From a checkpoint of a small mixture-of-experts model trained on Wikipedia.
Training: a variant of SOAP for the experts, 369M tokens, 5636 steps.
Below are experts of layer 11 (counted from 0) of a mixture-of-experts language model. Rows are named gate (a neuron's input weights, with its number), up (a neuron's input weights, with its number), down (a neuron's output weights, with its number) and show model dimensions 0-127. Each number is 500 + 40 x the weight over its row's rms, rounded and kept within 0 to 999. Numbers have three digits each.
Before each expert's rows: "comes before" lists some tokens at least twice as common just after its tokens as in all text; "mostly gets" lists some tokens that are sent to it at least half of the time. This comes from a sample of Wikipedia text that the model never trained on. Tokens count by the router's weight.

# expert 16
comes before: "|", "-", " 0", "\n", " 1", "  "
mostly gets: " −", "  ", " +", " driven", " killed", " followed"
gate0:507526485479502591476490480444520513553510498476452500501473518529572549511605528461493522469471470488529496524388538540500574602447467501509553559574511520557505581516528487502486440488418513487544582557553493524440495514524547580467569453517466562516544496462457486528521480458479501468539504509550520477487514459485532494532504481515501514515531446534477492421541492525593464522520
up0:507514477507502568458497440480511544507516493452472431409450447487553552498485466485486473487490553535498415546429482449505482467475523441498582502506495487526472558531553492473467525494500477515480465478528486529512505551557488422575475534456479519488536487482499436470480415468531497477528587498516481444469531528544571535475505474584501472495444527496537478439544425494493525554636
down0:518530503401467527543487515468524464487522442569460502564558520466555499449491520448459604478498427517483455536476509506496507533472466487518447527535422503448544486482553525510477495476430492505492480594513503532481523528530513449552418527498461409426572462484475521397480534511474477601520475467497533459489490518501442502459533490526464498442530469525464448463541473444536534514472

# expert 5
comes before: ",", " (", " |", "\n", " de", ")"
mostly gets: "ić", " Carlos", " Alexander", " Manuel", "ć", "ović"
gate11:494483455503413497474477530483523579588495514505488452552496542569527452449455473442474464579488518500461472465534477484529495453483465534562482466487509545527459487541431519481501503472491550528523523462487503498487549528511467480459438470474531459506487533475486535489435513501435443448525590568460477532446574445536467514465494468472507490491537505564503472454539410544433597444581
up11:534449487496482539577430497521557436491471490449465523487551493486557494462509410503545485538491465476574494505524482499524520583436503478480459509486541441532538449500491486456501459526556553498491424500528446503565522539510492488494459498518488544493525503449460511465533516509436513490565478477497525486504477391523462455502571496465517396444569460499403533500544543550571449563537
down11:518575517481492495452549554409455500496514468498495468512549504528447493519475495456499506514540546564473508466490509507497500442645518617504516415485478501482503482572488491480491496441505519525528474564580498544526480527573437564507447487474429477477505557499447546564532532539479407481464503551556524503516483493489459455470559536470488521483480557531520524501570468562526471516498

# expert 15
comes before: " a", " the", " an", " been", " also", " not"
mostly gets: " was", " is", " has", " were", " are", " been"
gate0:480576492478498518517566536560507499476499524477500566552514425485516484475544485528463435437443498523482494548474520464519485492488533503566444464463535501449457537522466513479491526542504563609550557524504460455508437447540551588464476464491493540496573510491465512545464534517524483542438442489533569529525484458481520482457499432503512459580441444437527566495541395529531527490510
up0:482418502459527547409418410490462477527439469553499479484490466506521413527483537475525587475509501489480442479513465533457533463441481535485557562517511503415498458581465444505548546457531506477405528515498463589562526483539530506500501455456543532459458449517461519457542586468498505525478506527449482511481478449523539478477480473549472457538506497498433481552464502449466519481489
down0:488468436503532475517439536486552529528559476534533553533511476477501546512519459445489553483475497569479504431443586487523512547509537502540481559500549497471539491487495513565485437484437485493514465512531545543475456464440383545473520461481463485516466409505551588583476412437466473492491508504479514522496437485495473532487520571557521570440449526483553465550466487520553466481510

# expert 22
comes before: "=", " and", "\n\n", " which", " who", " United"
mostly gets: " =", " ·", "History", "=", ",", " ,"
gate0:545451510508549512546474517569590467502442472483564443471579514472525457528475460476449506451501469469491494498578427442559456477498480460493479547506513504451599447534503507490478489563525502541481455551476444470488555474498526520519470444497507547490509579521507521525509542526443517512578510469496391478457447512465531523412519485527468537539504573454555495502460523492487541588528
up0:503466430501577456532512545545565493474509444506512498495541483460545501412518486574495518464497493570529470427488525483538510418565504467458522505534471509552522497530527453527452444550500568415468485506511492470548494453484504443477521535531462484527522511470470500505507525411485500501401552451490561432516509561538517490501524508503508605485423506446561570416490541511515469537477
down0:570462472453513500476580527467516476454546543498556455530481526513530552478489422495557457438431488438491481526481463478466510479535465568540508450545480514514568547518444519558490481498547472529490474440550552421529469518516503530461474548475455517419523520538446512441544529475499492467546474445486556589508474462527591531540495580554465479566461506561492482460494496563485459469514

# expert 2
comes before: " was", " is", " be", " he", " the", " had"
mostly gets: " which", " they", " where", " would", " who", " when"
gate0:522463452411508499504456524527493468583402487436462488528526496472461487519550430514489513469509470483486518511466560538508464478498498488494536502497431439477616471427596446534484446572589506496462524540470457529467542485523466487485548467592509475450553525463483595469545569537519510520496508531548492511508471500519494585538495509520521483412447519526471457511500535488491500488527
up0:521524492513466482518493497420472533480443451560445440488556536460550510485473559490439480515518457512537497510508536550531599510464497581454480525516452469488482404498554495556574486523572512534456539499545511452483451522504482446558517483468482598538546517526497488486484471504511515462437450445505521523482496432500466544487536489564529496443563407515448403511456466511453527526472
down0:491549476513529467512552477540476470509576496455501511478511525488501474553536508531487498578538450490546586467567479564529503474614504437484487510504524465558517495552516587495572477519509532517513551473511548486433443452479447486502413581502546498579494528547490501549561550479520484490565476544530490454488580555487546497570488461471539481498481484456547552533544495514518444433527

# expert 19
comes before: "-", "|", "=", "The", "In", "On"
mostly gets: "\n", " Al", " al", " re", "Al", "\n\n"
gate0:542520520545518558529538452487523501509516517553526450501531479476429522468521530578491512440491497502497556545457478491505467524492432540493513464491542471588434523462540515502584518450493539453500505474490509521457487457520573485414439468510455460498447536492436520498501462448486510498492484444479486574562407492462531475506485441517512414540424460523538477497567569478516487371486
up0:485469465433451526505523447506506516440468484463500448465547441532571498553492466527553481496510512484504540454504550524502471532495527492468570456491482515535468498487446481525482519441469510511469512493501479512472450467501637503509524535488522441563508508542621482551460451441554503498550531516488519432558460495444532467438480534466497408566509482525446508440502595433494497497419
down0:512522483460478550508507560394472489465470485473490464519452571500536550523516546583567526394557542511519436517467622495467467515491539511428479549499451504458549529533474519557449463444540508540512456513467499450520505428531418532483475512502515562504490464449507540454479552498432466491515473477574545452455559473482536463530524433480509494539509503497477509440531483486530522551496

# expert 11
comes before: ":", " |", "\n", " by", " information", " ="
mostly gets: " Date", " Preceded", " Genus", "Career", " Succeeded", " Label"
gate0:502492547491442464496527442474421465500615488519559492502476482432521511605490529526431525529471540492497549528425468526521425511416433497503510434526535463496450500442477449539492551534464557539499493566557478488495502452524533483520525565498583522498496518562518502530491450519533512501512547484564519442554509548546493530458543559423491449489521524500540489483564547458528553502513
up0:519489474523554521519498443480537509411508474496549567489464487486511503476479480553577474504554471530488504474405492554473527514540516562508485477499463532492505545479502477472481560575516490507504478443457477484576537500522449567557569518582542464546517489505409511489521431487490509444435465411469509476468577525469516512475505501545401520495575499477572438516502494437516423459526
down0:481454482511542485465468475517517497523498517510568503491491542524457464485533545444509494436512495575520456552461507457543512449460552451447616561539531514584453514474505463480532457469481504521559574482418513401473496516515459442517515486492496454470531462571540520522537543422471505458467499424524525513419549521520504486554484539542538523516511540455437495466512448442409525514529

# expert 23
comes before: " |", ".", ",", "–", "0", ";"
mostly gets: " 28", " 16", " 29", " 30", " 18", " 25"
gate0:477528553523501463528444577483513566451485506478502514486472539533476597536496406456488451477534452518457471535410487487489458473493522490543421499473477503506473504387538512534477538480456527522518466420487516520519566513582537449481519511586504574500471563538564510502437514493488503512479495538474563501470521554515451434524471576517493532555553519413485520544484460498516448515475
up0:415462468540500593536447578557560470500547515471491429531539533474565461540544500540526544467494532498515484462522436551517536636605483512513575509482465483499514474475481521515476509543530467486533478460471503484507547484459500507502531504547539526543524525457487483486528526459517496504526464492557490513456471561536483609481492415567473526483521539482518424435521521489580480488497
down0:427518433513446522438461530483514533480477529527474555481569483545490547518482552511500523474580468472548468479501509470477462497467479531433547535581567505506477500514514393478592494548425495500549514533498484522471451521534493555487507470550498515502495516455418506425550522462529495465551498516544483472616518547446532567451454480513454519490503441542461530459547551469576504526504

# expert 17
comes before: "\n\n", "\n", " The", " In", " He", " It"
mostly gets: " .", ".", "?", "!", " )", ")"
gate0:540510554395518532456421510525476568529494457490522426498476518423545466482487494450482528549509550472510510531588508483500508555461484539500446515562530491510505524504482435586575497449501460504493475487465451535543486401506558482520498486461493578589451512516496481505509511475492487539450520423523507467445497454544520514506489406520446464493489553505454498478441433477451463440545
up0:535528455526498477496549449440496494455516482487479490415556474566538510532534443529428455538463455530535532554501513462525538450472512480516516534508444537485471477440545500487515510477527545470515565475520618551492542567503510528419491512488558551509448514567536518518448461484543510508455531482488427476555517505515586578425507536531474460539504481519512567455479608446477500494533
down0:538534522499566509566487478474561514408531566415485469433489444537457478491500525534465492475483467497472478511519456559488476517491423531560458478513476407519525554475507482468505465458466495480536488420535465521594494455502416541461491528422421451520449486506536493500474514489493447424489467505502491475521509452524472484511474514526580431555545483528500462501462555467480493532611

# expert 1
comes before: " the", " a", " his", " this", " their", " its"
mostly gets: " during", "On", " on", "In", " in", " During"
gate0:531533479573533484540497471461506536512528535513479464477471506522478518533511507498463507463518539481439483399499456507587523448489547469472490492540527495480558550415482540560506452532491515459542455460458540483546460527542438436533469549532507521505563521489492485512450515527503509470447508533397525564478456499560412443455553513508565567530479593524533509561511500584542481572494
up0:481523429511532456519505499500438472473528518562534533566553491539506480480485504545494530420455484466529501485473515545519505470475532504569476381503479559539466506501598508487597545499541469443414507520468525442524497433532450511465503482464420568521453499535478556486472562541478448528474512476484615436533479496475533474459505541468500486498513451464471573583509521513506470500528
down0:564520432441509498514526578534496520523500524528508477539525476501488539524461536476546527483461536527476506486489542460517528507470514535458506541495512529434524463557510513456496446514468496488537464481569600366567509496517566530563548437510453489512445410492505474452510435495535453452501467535556426505467520572501517533466487472559495488421432533536500539512489531484547574576527

# expert 13
comes before: " of", "ing", "s", "ed", " to", " in"
mostly gets: " surviv", " discuss", " approach", " attention", " claim", " use"
gate0:533447506489522503473530508495479530431489550476565469522507481449548537516360525478484531506529572535449599480560446417513465529496546547462510438492495485498446524437492606487496425511469509471527476588518414491406520479521485498462482549462514511482535451492470539466504489520476502473580534463411469543482497508536466529499478490535508488534479531487555504501509541481494530556546
up0:490496440528496518459496475471495524461479562482486513474445495479548452478526485516393451499521458508509468469446528538535492492541395506546458439561510445606508555516483576477488501519503536476522455501513622486464526536489402529529473521485503469479480490437531482497600538470471506459465499486505522508510481596482417494512519513532478541410545519511473531560495474475556474559482
down0:491438502510530516578570527504479517547463539503512516518531526557502597486496481476496496485515558494512525526510459447491486537502579462481536557481532524520531486494513423526484520501464494494403496465485501561540499480477566462439535515446435553547562488495458525440593480509539504422522593497458468573496501503532536501503438404486439538511460459449541497508520420488570501495570

# expert 10
comes before: " of", ",", ".", "s", " and", " in"
mostly gets: " member", " father", " director", " son", " politician", " artist"
gate0:447457458533546569399462541614465595516528493473517495487575477486467393517490563543497488574481527499454449493486544528471467471457529482445561457448471495485501453519436521508534453477419453532485525424569528463548490557553514502531570558504465512494553532491475446482489477495506504506492497497562484470413548514531534500508519480453567509501506517542476556483503498515495520496487
up0:442537451464498551548501487521544548474435537515525553523499486493452455469496503554453495488500472514510443458477477440476504557531482488486537462486450552498461601487533557562462507543523479488478505432469533406515532505623479528488482504557481540447451518468481513518443527483531476475562549474541472482496592586500490523497563509544507522499413523484516477513574467489519481589426
down0:569505448508480480567492449495494505517455489546482524438469473467538574531534482471515547587539518515524561500505507510553529502475474505469459493539492504452517571532509395477466518486485543482464433579425507522484548476452425555498489529498544508577520528414521534578599495571422495483504472520447559552509515483480466484439455487532427459489435483517503473441482476523472502514484

# expert 3
comes before: " |", ")", " (", "%", "°", ";"
mostly gets: " km", "′", "%", " UTC", " ft", "″"
gate0:473419510577531609495450473550550470537436529477480451504513488476510518522516466491481503506533435474491503456465580499462559480488464494472529451537494538445524439507497495527428542519510571504539475521569527560461496446521558460437512496447468459512404543506540506573527496417566507496478534460485476406535506504491549446574514496469498458509517491494511473552481581555487534513468
up0:486526532583479570414454507478524511504526555516494483511477549555503484498457562525502420456493489483534496502502494470536470488498491472565476437557559526486546495417545447443499532486480520556474494493563510589564507512431505538528514456453469526544582520548493488485555490500518584533500547589600548498502565471447519536472469524573495554533482498519519456512496477513542481579460
down0:500489458493533455553481502522485495475491489488507528477507541558538529535437543493547566458482493488538507482513508533479536469497539542543462550457567489507598490525490512521391513521475481499506504458586466484485404510502469545456524471480415473538498489524587431473531509516532460517531560487382473526569508500491464474457453514416516492482490521521512454501578475497547399524412

# expert 9
comes before: "on", "n", "a", "e", "l", "ng"
mostly gets: "ici", "asi", "avi", "imi", "igi", "ti"
gate0:478491501496505476538497537476457534559503530535484543477547517473431544532443471454530460540517404505533413484543477446571479571480547505465517485452567584512467509450537491478470560566472524509549442494491481490502471445474541512523504543525524525523511505488547494458424480486486516444461466508545534578567514485480536371409469508509505415461486516518433518494503552514481456474546
up0:457535573455491558488560491474563548477519498471517482540527481478508438518450498556491449542543421534510500532414533500601492500410503465603513449479548481495429524459472407494505486487472507470459455538445481516461526508489497542414469464510518491502537512461481455481473530493462559549520458434509516449530552489547433515504472485544531524522438470477491565549453422491466534494522
down0:502524512465569493575484520549521580549522533500496423502486507511400491477531479573526534519462545497498471482477470514492470418479477497443515454474548519465519559514379495487536528466506494511482515583445495535474526516439505484536532529475446524419475439520527491487546466435515494487485554577514533499467501528571486456522519485507467477503429563473456585445484429462506555447553

# expert 6
comes before: " of", ".", ",", " and", " in", " ("
mostly gets: " Army", " war", " War", " Congress", " Constitution", " Empire"
gate0:534460566517505461500465579523582558560513491430538522494518469530465458439505479429466523573539504475551493452523412474520522569455498503552512496456462514431464517549462553554468494563590544559495499486483491452509581431492500523534510480428455543552542430471456501504387478557531508488540515498496500556492448491519510489527489452513479511505575493502442504528490458477480479515503
up0:513549585558517527620448488493479511626438520468460451478563525546450451541520462461532455470545533525458513452539491484507507541548517533464489468489494540479540448442450535481491488504494467480444563483520507495531509448483485542548496510443418477491506470516484397466549438474503474531473550549495486470537522488455452502462418514483527470563472495453512479429508558493485503446542
down0:525545522549447560546547502487511502511488505436482515474489440547503533450537561517505528474520500542524533430478423488479515453478503447528510540500553475517538588492480497490472468543526560501402477507511524442481538499545517471588522561534479513448484476566506476562466451539533513482518493405598473551455443499504493505480476542482482491415442495375484474479494522502562462431487